Weights of a small mixture-of-experts language model, trained from scratch on English Wikipedia.
Experts: 128 experts in each of 8 layers, 48 squared ReLU neurons an expert, 4 picks a token, a shared expert of 64 neurons.
Training: a variant of SOAP for the experts, 434M tokens, 9087 steps.
Below are experts of layer 4 (counted from 0) of a mixture-of-experts language model. Rows are named down (a neuron's output weights, with its number) and show model dimensions 0-127. Each number is 128 + 24 x the weight over its row's rms, rounded and kept within 0 to 255.
Before each expert's rows: a language model's description of what the expert responds to. This comes from a sample of Wikipedia text that the model never trained on.

# expert 18
What it handles: Closing parentheses, quotes and brackets ending a bracketed year, count or note in infoboxes and tables, e.g. (2012, 2013); (2).
down0 [144 154 190  94 114 141 151  93 132  91 167 118 127  91  68 119 124 159 160 155 128 143 109 143  99 113  85 139 161 120 131 138 148 116 146 132 135 132  66 116 151 126 127 138  69 114 161 129 142 129 165 107 155 103 111 146 147 132 136 100  94 139 124 116 136 138 154 121 134 152 131 143 145 112 104  94 121 177 126 126 138 175 126 117 134 130 107 125 138 100 140 112  65 146  96 108 117 102 140 106 136 160 120 157 181 131 127 151 110 158 154 150 140 165 135 109 129 116 138 107 160 155 165 155 119 134 150 148]
down1 [127 109 115 123 112 133  88 154  92  98 150 156 112 178 124  93 107  89  99 122  79 119 183 145 111 146 151 134 161 117 164 117 138 156 133 128  96 119 133 112 145 113 112 114 116  94 134 142 122 110 164 136 116 127 163 141  91 154 136 116 125 101 143 139 116  84 126 158 102 161 145  85 133 117  82 117 120 139 117 126 136 129 165 111  81 127 123 117 133  86 127 161 107 142 169 138 124 134 133 183 132 134 109 140 128  93 131 148 189 125  98 135 126  96 176 130 159 131 124 186 137 143 161 139 125 161 109 124]
down2 [139 164 126  91  45 154 128 128  97 119 111 108 110 152 126 143 128 134  90 137 137 119 159 121 123 106 113 119 136 144 165 151 117 107 109  97  95 119  74 133 123 121 136  54 162 122 102 120 145 133 156 109 148 181 109 119 119 104 135 140 128 135 101 141 126 131 156 156 128 114 181 144  91  86 106 123  99 158 111 133 131 142 105 141  91 108  76 112 147 144 105 120 132 124 137 112 127 120 125 138 110 120  94  90 175 119 124  88 117 167 123 116 115 112 139 150  95 127 125 139 146 135 118 194 116 105 122 117]

# expert 37
What it handles: Full stops ending sentences, often after a place name or plural noun, plus )., ". and question or exclamation marks.
down0 [122  98 139 122 141 113 163 116  92 101 137 104 123 106 173 136  88 114 135 136 157 129 176 147 126 131 112  87 145 124 172 137 132 128 144 113  79 129 125 115 110 134 133 146 140 144 100  93 141 109 153 147 117  97 124  97 129 111 101 122 198 138 132 125 124 157 123 131 106 120 124 170 107 162 133 155  73 148 111 155 128 142  88 159 137 106 170 104 129 112 175 116 155 118 159 105 111 133 130 166 135 111 150 148 136 156 122 145  99 179 170 116 159 139 124 128 140 121 101  93 118  80 111 111 173  96 147 142]
down1 [ 64 139 160 116 164 144 137 138 152 113 114 114 142  91 139 114 162 150 117 121 149 111 152 130 162 156  95 103 165 115 153 192 141 124 122 107 153 127  78 153 119 107 160 170 126 128 163 137 122 112 145 142 131 127  94 109 161 123  88 141 134 138 108 132 118 125 104 108  67 114 130 120 135 123 127  56 111 138  96 141 124 111 141 120 126 114  97 150 108  72 102 135  88 154 136 119 141 148 131 111 143 119 157 149 142 119 120  66 127 178 103  96 141 107 108 152 124 126 131 106 155 121 118 131  98 130 130 149]
down2 [ 77 146  98 127 127 114 105 159 123  88 143 121 100 129 120 149 142 129 150 155 128 109 135 136 133  91 138  97 166 123 147 131  98 118 187 102 136 153 159 147 131 126 128  97 174  89 119 158 154 149 122 117 135 135 127 159 115 155 171 114 117 154 111 119 149 123 165 105 122 144 126 113 127 131 133 138 134 110 121 116 134 133 121 109 171 141 107 140 153  81 140 146 169 156 147 113 156 118 140 115 191  90 144 153 123 119 137  88  80  95 183 181 152 113 151 117 119 148 140 113 152 102 180  98 130 114 144 114]

# expert 49
What it handles: Closing parentheses, brackets and quote marks ending asides, chart names or date ranges, such as (Billboard), (75 mi), ’, plus ″ and °.
down0 [175 121 175 147 128 125 128 110 112 138 110 131 170 139 116 111  97 109  94 123 150  88 116 152 151 114  95 134 140 112 160 100 107  74 127  86 158 140 100 116  96 127 121 118 121 170 115 126 164 118  86 141 113 148 133  81 150 180 117 160 130 135 122 167 135 139  86 125 148 123 116 113 117 103 130 102 191 116 127 147 131 144 139 103 125 113 117  87  86 150 107 135 117 113 140 124 111 121 125  86 118 135  98 131 165 124 176 109 141  86 100 102 145 127 107 134 110 126 115 157 134 166  92 145  87  97 119 110]
down1 [168 105 140 142 152 169 143 142 153 161 119 145 154 143 131 171  92 141 108 104 144  83 145 141 122 127 115 139 187 106  98 158 101 142 123 122 119 115 179 110 116 118 168 106 148 103 151 165 145 150 179 130 156 121 144 172 165 153 116 143 143 129 151 167 128 132 105 139 124 139  85  80 169 118 131 142 115 139 116 115 133 147 104 129 116 104  94 144 130  49 124 134  92 108 130 133 115 145  91 146 118 117 134 113 167 146 161 111  99 128 123 140 124 118 159 125 139 128 145  76 118 141 147 140 145 121 123  96]
down2 [112 107 118 150 162 123 153 190 118 109 107 139 116 142  99 108 144  98  81 138 114 152 142 133  97 167 163 124 142 164 130 127 179 121  96  74 106 138 161 142 121 124 162 137 182 116 141 118  92 136  90 174 118 171 137 105  96 107 153  76 141 138 125 148 141 127 145 146  89 148  92 134  88 146 134 154 111 181 115 156 139 103 144 121 141 146 100 121 133 114 112 141 104 134 141 108 155  98 134 117 107 135 162 108 142 120 106 148 143 101 110  81 117 112 116 136  95 110 124 151 102 110 158 111 117 141 109 117]

# expert 48
What it handles: First names and their inner pieces in name lists, rosters and results tables, such as Matt, Alex, Reynaldo, Vladimir, Davis.
down0 [157 100 133 123 139  94 122 130 117  74  82 106 115 127 106 142 121 135 114 124 179  90 143  73 122  90 117 128  89 107 142 105 126 147  99 118 141 127 140 136 116 168 125 138 129 149 132  95 136 132  90 142 124 117 141 134  73 116 151 146 122 104 132 133 118 136 145 108 121 144 101 118 110 141 155 177 116 117 157 136 156 138 144 109 131 115 126 195 168 117 162 130 129 134 117 113  82 113 124  98  87  81  97  84  91 139  92 122 109 115 125 135 146  82 174 140 142 125 104 180 130 104  98 153 137 121 139 106]
down1 [108 153 140  96  68 101 133 150 114 108 129 129 134 123 101 112 103 115 127 112 110 103 130 132 148 131 132 169 125 130 119  65 111 122 195 116 144 159 145 159 146  99 133  82 146 121 137 123 135 113 164  93 151  91 126  89 131 166 130 118 115 138 122 122 127 120 117 116 134 146 156 155 135 153 144 136 127 133 127 155 133 156 190  96  87 127 115 144 146 127 121 125 120 129 114 119 154 112 171 125 121 127 116 126 156 139 156  56  73 163 172 147 152  81 143 126 107 149 143 104 114 142 143 120 154 109 124  77]
down2 [158 105 135 151 197 126 177 114 121 111 125  93  75 117 143 101 149 137 180 122 145  90  95 155 140  83 171 110  99 142 128 101 112 153 136 139 133 138 104 109 123 165 111 131  83 181 131 130 132 142 153 130 139 152 167 128 100  93 121 141 110 131 134 137 144 141 119 136 127  90 146 150 102 131 142 132 120 134  69 142 139 113 130 137 118 102 155 139 138  94  98 133 144 135  94  99 166 125 138  79 117 128 132 102 115 118 114 140 125 113 169 138 127 116 115 153  98 128 149 168 152 153 102  77  91 138 145 115]

# expert 11
What it handles: Digits and number pieces in the middle or end of figures, in census counts, coordinates, decimals and table statistics, e.g. 10-9, 0.3, .773.
down0 [138 154 158  92 170 101 172 145 127 104 100 119 185 146 116 142 121 128 124 155 151 138 119 148 133 139 109  97 142 166 107 140 144  89 177 129 120  97 129 163 107 109 118 150 116 162  58 143 114 183 138 125 147  84 121 150 126 142 145  51 121 139 133 116 148 113 154 134 138 113 158 135 141 125 134 143 117 127 156 131 147 137 103 173 122 125 132 129 135 112 174 116  95 141  99 130 110 137 100 131 137 117 131 168  81 102 105 139 133 147 150 144 135 101 116 170 130 117 144 118 156 102 116 179 145 151 140 123]
down1 [141 123  97 104 139 114 143 120 159 102 147 115 168 122 125 101 145 139  82 147 129 126 126  77 122 130 140 132 119 126 111 145 106 119 139 132 125 120 180 117 168 167 164 170 175  97 110 126 125 133 109 111 134 140 136 137 100 151 147 165 124 153 125 179 152 103 130 100 143 140 123 104 135 113 149 112 159 126  99 147  87 165 114 102 136 135 124 132  88 105 146 112  97 136 179 130 104  86 116 120 146 116 122 132 136 140  93 118 179 103 108 164 129 131 110 106 213 127 127 136 134 142 117 170 151 127 101 175]
down2 [130 135  88  85 179 104 162 148 120 117  97 132 154 155 130  89 110 122 142 147 137 121 128 148 146 105  92 142 112 102  90  91 141 126 146 126 131 159 151 137 147  88 138 120 129 164 151 139 136 145 136 135  84 133 128 162 128 110 131 130 150 146 137 132 153 154 100 122 108  80 121  85 137  88 121  98 129 118 155 126  95  83 125 163 139 107 126 131 137  97 105 153 103 162 116 149 180 115 107 118 153 179 172 103  86 103 135 148 163 145 139 112 174 123 159 136 163 129 156 117  83 138 158 112 120 144 129 111]

# expert 28
What it handles: Periods ending sentences, plus commas, colons before quotes, and clause words like that, because, where, as in wrote: and km².
down0 [112 123 130 159 153 149 101 129 117 139 128 143  99 118  80  86 126 173 142 104  98 140 119 143 167 155 117 131 130 148 118 138  93 110 145 145 101 118 130 181  89 113 133 128 156 114 188 145 132 148 132 137 141 124 125 105 170 111 127 179 109  99 121 110 153 106 144  81  91 102 138  94 120 113  98  70 125 138 125 107 146 122 108 116 125 136 123 115 104  96 131 132 106  78 105 163 136 181 116  86 140 111 144 116 125  76 157 124 138  97 147 154  93  71 150 128 127 128 148 113 137 116 111 141 110 118 123 104]
down1 [120 134 137 120 160 144 142 143 129 159 165 122 154 121 186 127 140 126 129 135 112 142 157 124 105 119 100 119 144 113 141 161 101 126 162 140 131 124 109 102 157 106 125 118 132 152 110 113 111 117 126 162 137 100 120 119 147 149  51 158 175 133 146 178 126 124 125 111  97 138 139 189  90 117 130 150 157 166 160 132 115 122 101 180 150 128 123 104 125 104 159 112 107 124 134 141  79 118  98 131 101 134 145 115 133 181  71 141  86 164 116  91 146 166 110 118 166 113 129 113 107  90 129 138 129 136 108 125]
down2 [127 129  93 148 125 119 110 106 177 122 129 106 126 101 159 173 176 154 130 145 107 165 127 115 143 124 144  79 158 139 113 151 149 130  99 132 137 109 120 147 113 156 133 136 130 134 158 164  65 124 107 161 100 161  86 150 152 121 121  69 115 128 122 104 113 123 144  97  91 119 122 165 117 124 173 129 158 136 179 132 113 127 116 143 109 146 127 113 162 102 101 106 176 159 171 115 151 168 121 143 148 121 134 127 146  94 156 123 125 136 141 126 159 144 119 140 125  89 161  90 148 130 122  91 163 109 107 114]

# expert 16
What it handles: Determiners and possessives opening a noun phrase, mostly the, plus his, its, their, her and possessive 's, as in made his first start.
down0 [126 125 127 124 160 125 146 136 107  78 165 149 148  83 107 107 129 111 163  99 155 102 135 103 134 194 121 109 161 118 128 154 171 111 114 146 134 100 149 139  75 129 101 149 124 119 158 159 135 205 141 141 148  95 182 122 136  99 159 125 129 123 137 106  89  96 153 139 119 143 145 115 150 142 111 109 103 132 129 101 144 113 133 131  93 113 108 118  79 107 145 138 133  91 102 134 136 136 125 148 178 106 130 107 104 139 148 144 112 143 144 118 145  77 172 146 172 138 121 123 142 127 154 114 115 122 132 106]
down1 [125 166 105 110 102 139 102 110 134 118 133 162 101 116 178 139 153 150 109 128 105 116 150  94 128 120  77 126 113 128 168  81 144 113 116 139 105 123 127 121 108 123 125 170 119  95  86 123 184 188  99 123 147 129 191 140 147 141 111 112 128 119 141 131 177 135 151 140 135 170 127 115 145 145 146  83  74 131 108 103 123 105 107 106 142 136 119 151 108 119  88 129 153 162 131 151 101 162 125 137 101 123 138 112 138 113 155 111 115 134 101 159 138 132 120 113 121  87 159 126  65 119 125 102 158 130 146 142]
down2 [156 130 126 104 131 131  92 135 134 137 130 152 129 229 133 124 131 149 128  73 139 131  93 139 140 150 132 110 163  98  83 118 125 143 117 143  94 121 113 121  79 125 148 175 121 151 142 128 103 144 109 106 131 115 109 136 132 105 111 158 101 120 139 103 136  71 117 106 125 148 165 153 152 121 125 131 124 105  95 114 134 142 147 154 151 124 139 137 122 134 101 168 140 146 109 133 112 137 148 115 130 183  78 141 147 108 100 122 128 150 100 120 102 175 125 118 152 159 101 100 113 152 114 183 166 157 108 136]

# expert 17
What it handles: Middle pieces and accented bytes of non-English names and Latin species names, in taxonomy lists, sports tables and credits, e.g. Widj-aj-a, Irgl-ov-á.
down0 [131 129 110 106 128 136 139 128 140 165 172 105 109  63 138 136 115 125 166 169 118 127 159 119 106 107  73  81  98 115 163 154 120 126 113 117 130 105 106 163 126  99 127 110 111 137 166 150 163  78 127 129  93 177 120 121 156 151 103 102 128 126 123 131  92 127 144 135 142 135 133 142 114 121 129 116 104 114 102 116  91 125 141 121 119  71 142  84 187 135 101 109 122 137 131 133 162 120 170  73 111 149 111 119 129 172 125 139 124 148 129  73 129 122 142 117 177  89 136 141 138 126 152 142 138 129 126 133]
down1 [149 131 137 101 123 104 147 136 100 106  96 144  90 141 155 131 105 138 153 148 134 164 138  84 101 158 136 101 143 121 117 113 108 143 122 124 131 134 111 126 169 111  84 136 158 101 103 120 146 123 115 143 136 135 142 172 110 134 144 116 177 136 157 137 163 107 131 132 126  25 100 117 114 104 133 186 128  75 128 159 111 104 140 126 124 138 141 151 141 146 142 141 117 106 137 167 169  92 116 154 117 115 151 114 116 145  78  86 114 139 155 146 129 120 127 135 157 149 108  89 146 144 116 159 132 168 129 108]
down2 [143 128 129 118 101 154  89 114 136 188 104 179 141 151 129 149 144 147 151 147 135 166 155 128 122 107 115 134 108 112 101 134 141 112 105 167 122  85  94 133 132 124  67 116 125 114 136 142 127 166 115  97 127 167  89 136  84 136 144 111 155 128 120 111 102 142 112 147 161 135 133  85  93 148 112 159 154 165 117 152 134 164 113 110 122 152  92 104 143 104  71  97 134 115 104 116 110  91 138  87 158 141 107 116 132  69  99 119 107 156  93 115 147  90 149 149 137 128 145 160 117 119 133 134 121 134 130 119]

# expert 21
What it handles: Unit tokens after numbers, such as m, km, cm, mm, mi, %, million, kg, in dimensions, distances and statistics.
down0 [ 98  95 103 126  81 149 112 153 122 182 119 152 136 133  99 145 108 104  98 100 139 117 138 135 115 135 142 125 126 124 133 106  99 123 129 123 104 194 122 157 124 107 165 103 116 105  89 161 124  96 119 119 102 128 107 129 182 114  98 126 119 131 104 123 110 144 113 169  92 113  92 172 124 121 125 113 156 134 109 156 162 115 126  97  95 163 152 150 172 162 111 104 149 123 123  92 115 106 101 161 125 124  73 144  99 146 106 162 141 105 144 146 125 116 165 108 137 110 105  84  94 117 113 171 137 139 125 142]
down1 [169 122 136 164 134 142 131 125  67 147 137  97 103 171 125 166 103 118 106 154  97 142 152 142 153 170 140  82 133 133 160 165 100 150 155 126 155 127 132 113 138 154 155 123 129 158 115 124 125 117 127  84 123 101 136 109 117 138 163 122 159  47 134 119 127 133 106 117 122 112 156 103 119 154 133 137  99  93 150 141 151 113 117 154  93 135 110 132  89 124  96 112 115 148 105 139 120 132 164 150 127 144 127 107 145  97 113 144 124 137  79 102  96 152 133 148 172 141 142 137 153 141 111 120 162  90  70 114]
down2 [114 114  87  92  84 126 122 111 125 129 150  66  99 154 151 102 143 108 136 115 121 107 121  81 189 130  94 129  84 119 121 104 136 122 120  93 131 126 153 121 136 119  99  88 140 164 140  90 124 117 157  99 114 119 127 133 117 122 120 116 143 157 150 127 116 156 137 151 157 139 132  84  98 139  90 120 152 147 118 117 127 129 104 123  94 117 149 156 170 121 115 105 130 140 127 150  98 124 143 129 135 130 154 120  98 121 112  92 137 141 147 151 128 105 109 118 109 116 157 153 180 170 139 188 138 205 115 150]

# expert 56
What it handles: Word-initial pieces st/St, Sc, Pl, Form beginning words like Starts, Steady, stood, Screenwriter, Platinum, often as table or infobox labels.
down0 [127 127 150 131 169 146 164  99 157 117 130  97 155 112  97 115  79 185 109 107 155 135 162 101 107 119 160 112 130 135 126 176 154 126 107 115  87 149 127 170 135 125 119 128  86 128 153 140 110 162 135 158 150 135 112  95  77 122 115 127 179 148 135 165 144 133 123 127 127 121 118 134 112 169 122 171 110 132 112 161 165 122 128 143 171 116 130 115 121  90 135 102 145 130 105 145 136 109 151 120 145 162 112 160 165 175 104  96 119 139 141 112 137 116 143 134 153 108 179 124 111 105 130  92 146  88 103 105]
down1 [139 100 132 113 175 119 135 103 141  94 140 170 129 111 107 150 114 158 104 147 120 188 114 119 118 159 158 130 161  99 155 103  83 123 134 147 143 116 127 123 176 120 113 136 144 124 118 136 166 133 129 174  98 127 102 157 123 161 156 122 121 158  95 142 131 184 134  93 128 151  89 147 119 100 134 126 116 126  82 116  89 125 186 109 152 148  96 135 157 106 155 122 133 108 163  83 109 132 132 136 123 127 150 125 155  89 114 101 125 123 126 116 162 125 157 104 133  72 106  86 127 168 117 127 137 149 128 113]
down2 [125 130 146 143 133  90  98 102 126 146 138 143 123 128  81 123 123 114 200 140 140 136 133 113 139  93 100 119 119 127 105 123 149 103 143 117 169 122 153 153 144 122 102  77  97  93 147  94 173 145 143 103 164 151 113 155  91 141  82  89 121 126 147 165 112 151  99 140 113 121 125 134 140 133 107  95 103 160 135 144 155 114 123 105 129 128 122  81 131 113 129 175 119 111 118 119 123 110 104  85 133 142 163 139 155  92  94 149  83 155  91 103  93 130 104  93 111 144 147 130 151 128  90 114 146 143 131  86]

# expert 3
What it handles: Word-final suffixes like -ical, -ial, -ural, -ional and possessive 's in headings and infobox labels, e.g. Historical, Women's, Military.
down0 [110 138 118 130 135 101 133  92 120 110 124 151 105 132 105 115 149 114 129 143 132 130 186 108 120 169 123  93 134 139 105 129 150 115 150 138 166  99  98 110 176 118 156 142 128 148 124 149 123 155 152 133 103 117 207 157 138 109 114 134 166 112 138 110 150 129 118 123 134 167 102 115 164  68 100 102 136 158 100  92 128 141 144 118 153 111  91 126  78 102 104 138 112 139 125 145 121 164 121 103 137 130 137 141 121 128 100 141 120 155 127 131 124 127 131 124 160 170 163 150  84 108 140 146 181 132 162  62]
down1 [123 141 113  95 134  88 125  85 117 130 108 111 108 135 130  90 142 121 175 133 108 149 147  99 106  98 166 110 121 166 152 148 132 110 148 154 131 153 106  86  95 138 117 101 147 130 150 114 152  97 104 124 119 137 117 143 152 113 151 139 122 121 144 116 129 121 116 102  95 152 116 164  95 111 164 128 182 158 130 138 141 127 110 135 155 142 182  95 152 151  91 108 104 122 167 166 114 138 122 161 151 166 155 151 129 189 106 159  85 123  90 170 129 144  92 146 139 128 109 128  88  97 111  94 137 117 135 120]
down2 [151  96 174  74 167 146  87 103  86 113 108 108 144 149 158  94 106 127 110 144  91 110 124 112  90 126 152 152 121 169  97 100 123 138 190  82 168 117 112 127 155 136 114 141 107 174 113 111 136 140 149  97 140 131 125 148 119 167 122 128 144  99 149  70 145 133  93 143 125 124 140 132 126 111  99 152 109 140 140 147  93  96 123 134 125 136 133 161  89 124 129 128 125 166 102 116 101 127 166 103 189 118 145 138 138 135 117 138  98 123 143 155 133 153 112 118 128 122 130 124 146 142 146 181 115 123 129 163]

# expert 57
What it handles: Opening quotation marks, parentheses, brackets, line breaks and coordinate marks before a name or value, e.g. "The Floridians", (for Chronology.
down0 [134 116 116 176 123 147 141 157 157 189 142 102 174 142 140 121  93 115 159 145  82 102 112 136 133 163 102 152 108 130 156 119 144 109 145 126 149 134 152 142 156 124 126 134 146 121 151 126 146 158 101 120 188 110 107 141 108  85 126 105 132 114 142 115 110 117 111 128 102 164 125 137 156 110 158 108 126  89 113 115 144 174 153 117 136 105 181 121 116 106 117  85 130 139 164 150 102 113 132 157 104  73 133 154 170 150 125 168 159 107 130 113 124 101 136 127  89 103  93 145 126 128 121 140  94 153 177 129]
down1 [ 98 146 127 142  62 144 164 130 160 120  96  75 110 105 133  99  97 127 122 175 145 119 115 154 145 128 159 114 134 150 123 117 107 117 127 152 144 140 195 152 164 112 126 137 143 144 121  82 124 124  92 107 149 108 127 128 159 121 122 129  80 156 105 127 136 101 130  95 150 131 145 140 137 119  98 177  93  97 105 122 100 141 101 149 130  93 130 122 111  82 173 142 158 142 147 131 125 114 125 109 102 130 183 141 111 106 132  88 121 140 154 133 129 119 112 116 112 180 105 115 131  99 142  78  99 134 129 134]
down2 [113 137  95 170 141 118 113 174  93 131 123 139 121 161  81 112 161 113 121 150 125 144 133 110 167 105 103 103 142 153 115 143 167 115 124 109 150 139 132 124 168 126  95 179 177 151 111 117 140 153 149 154 107 127 162 104  76 156 126 109  99 124 109  99 118 129 159 108 127 142  94 117 103 152 141 171 130  97 149  87 148  99 119 157  99 123  90 140 143 183  78 157 117 144 138 159 119 146 148 113 110 158 160 101 118 103  97 121 119 140 110 101 123 108 145  90 113 113 120  85 125 118 135 149 133 127 126 102]

# expert 8
What it handles: Years and small numbers at the start of table rows or cells, such as 2023, 2024, 19|19; also position codes MF, FW, DF.
down0 [102 160 150 152  78 149 149 139  93 129 134 124 148  65 135  93 163 126 109 103 117 143 115 149 101 129 145 103 159 130 168 143 146 139 121  92 116 125 129 118 127 115 136  94 122 127 166 112 103 115 144 118  95 137 111 109 140 152 182 120 113 118 102 121 148 100  99 154 115 161 101 118  98 101 125 100 143 140 136 161 122 124 122 130 129 116 100  74 105 148 150 144 164 102 121 163 143 124  95 117 101 123  76 160 121 130 173 137 145  96 165 114 133 203 111 118 129 137 138 174 103 120 117 149 150 154 146 145]
down1 [116 138 130 133 143 140 106 123 144  99 158 161 101 133 131  86 150 120  82 132 117 123 156 138 106  90 100 120 151 127  98 109 167 121 131 103 122 181 113 111 113 114  78 122 156 167 166 141 141 194 167  99 112 119 150 154 104 173 112 139 138 127 119 108 130 160 127 113 152 128 152 164 108  73 109 144 144 133 167  91 106 115 128 103 151 149 113 162 125 126 132 130 129 159 130 128 129 178 118 119 109 132 135 109  93 121 133 149 119 138 151 162  98 108 150 130 152 124 106 119 130 170  71 146 119 119 143  73]
down2 [164 117 111 133 157 127 154 110 130 121 102 127 148 173 139 141 125  95 125 134 128 145 126 147 142 119 124 100 129 137 117 139 140 101 139 127 134 157 106  92 122 121 160 149 172 159 132 149 121 119 145 141 125  92 146 115 149 184 129  85 101 114  97 105 140 136  99  99 146 127 155 124 172 127 145 146 109 117  92 144 121  91 163 118 155 171 136 211  97 143  94 123 105 120 140  87  88 121 130 124 101 160 107 171 111 166 132 129 110 108 118 141 182 152 108 133 125 115 133  98 133 143 135 152 169 113  92 182]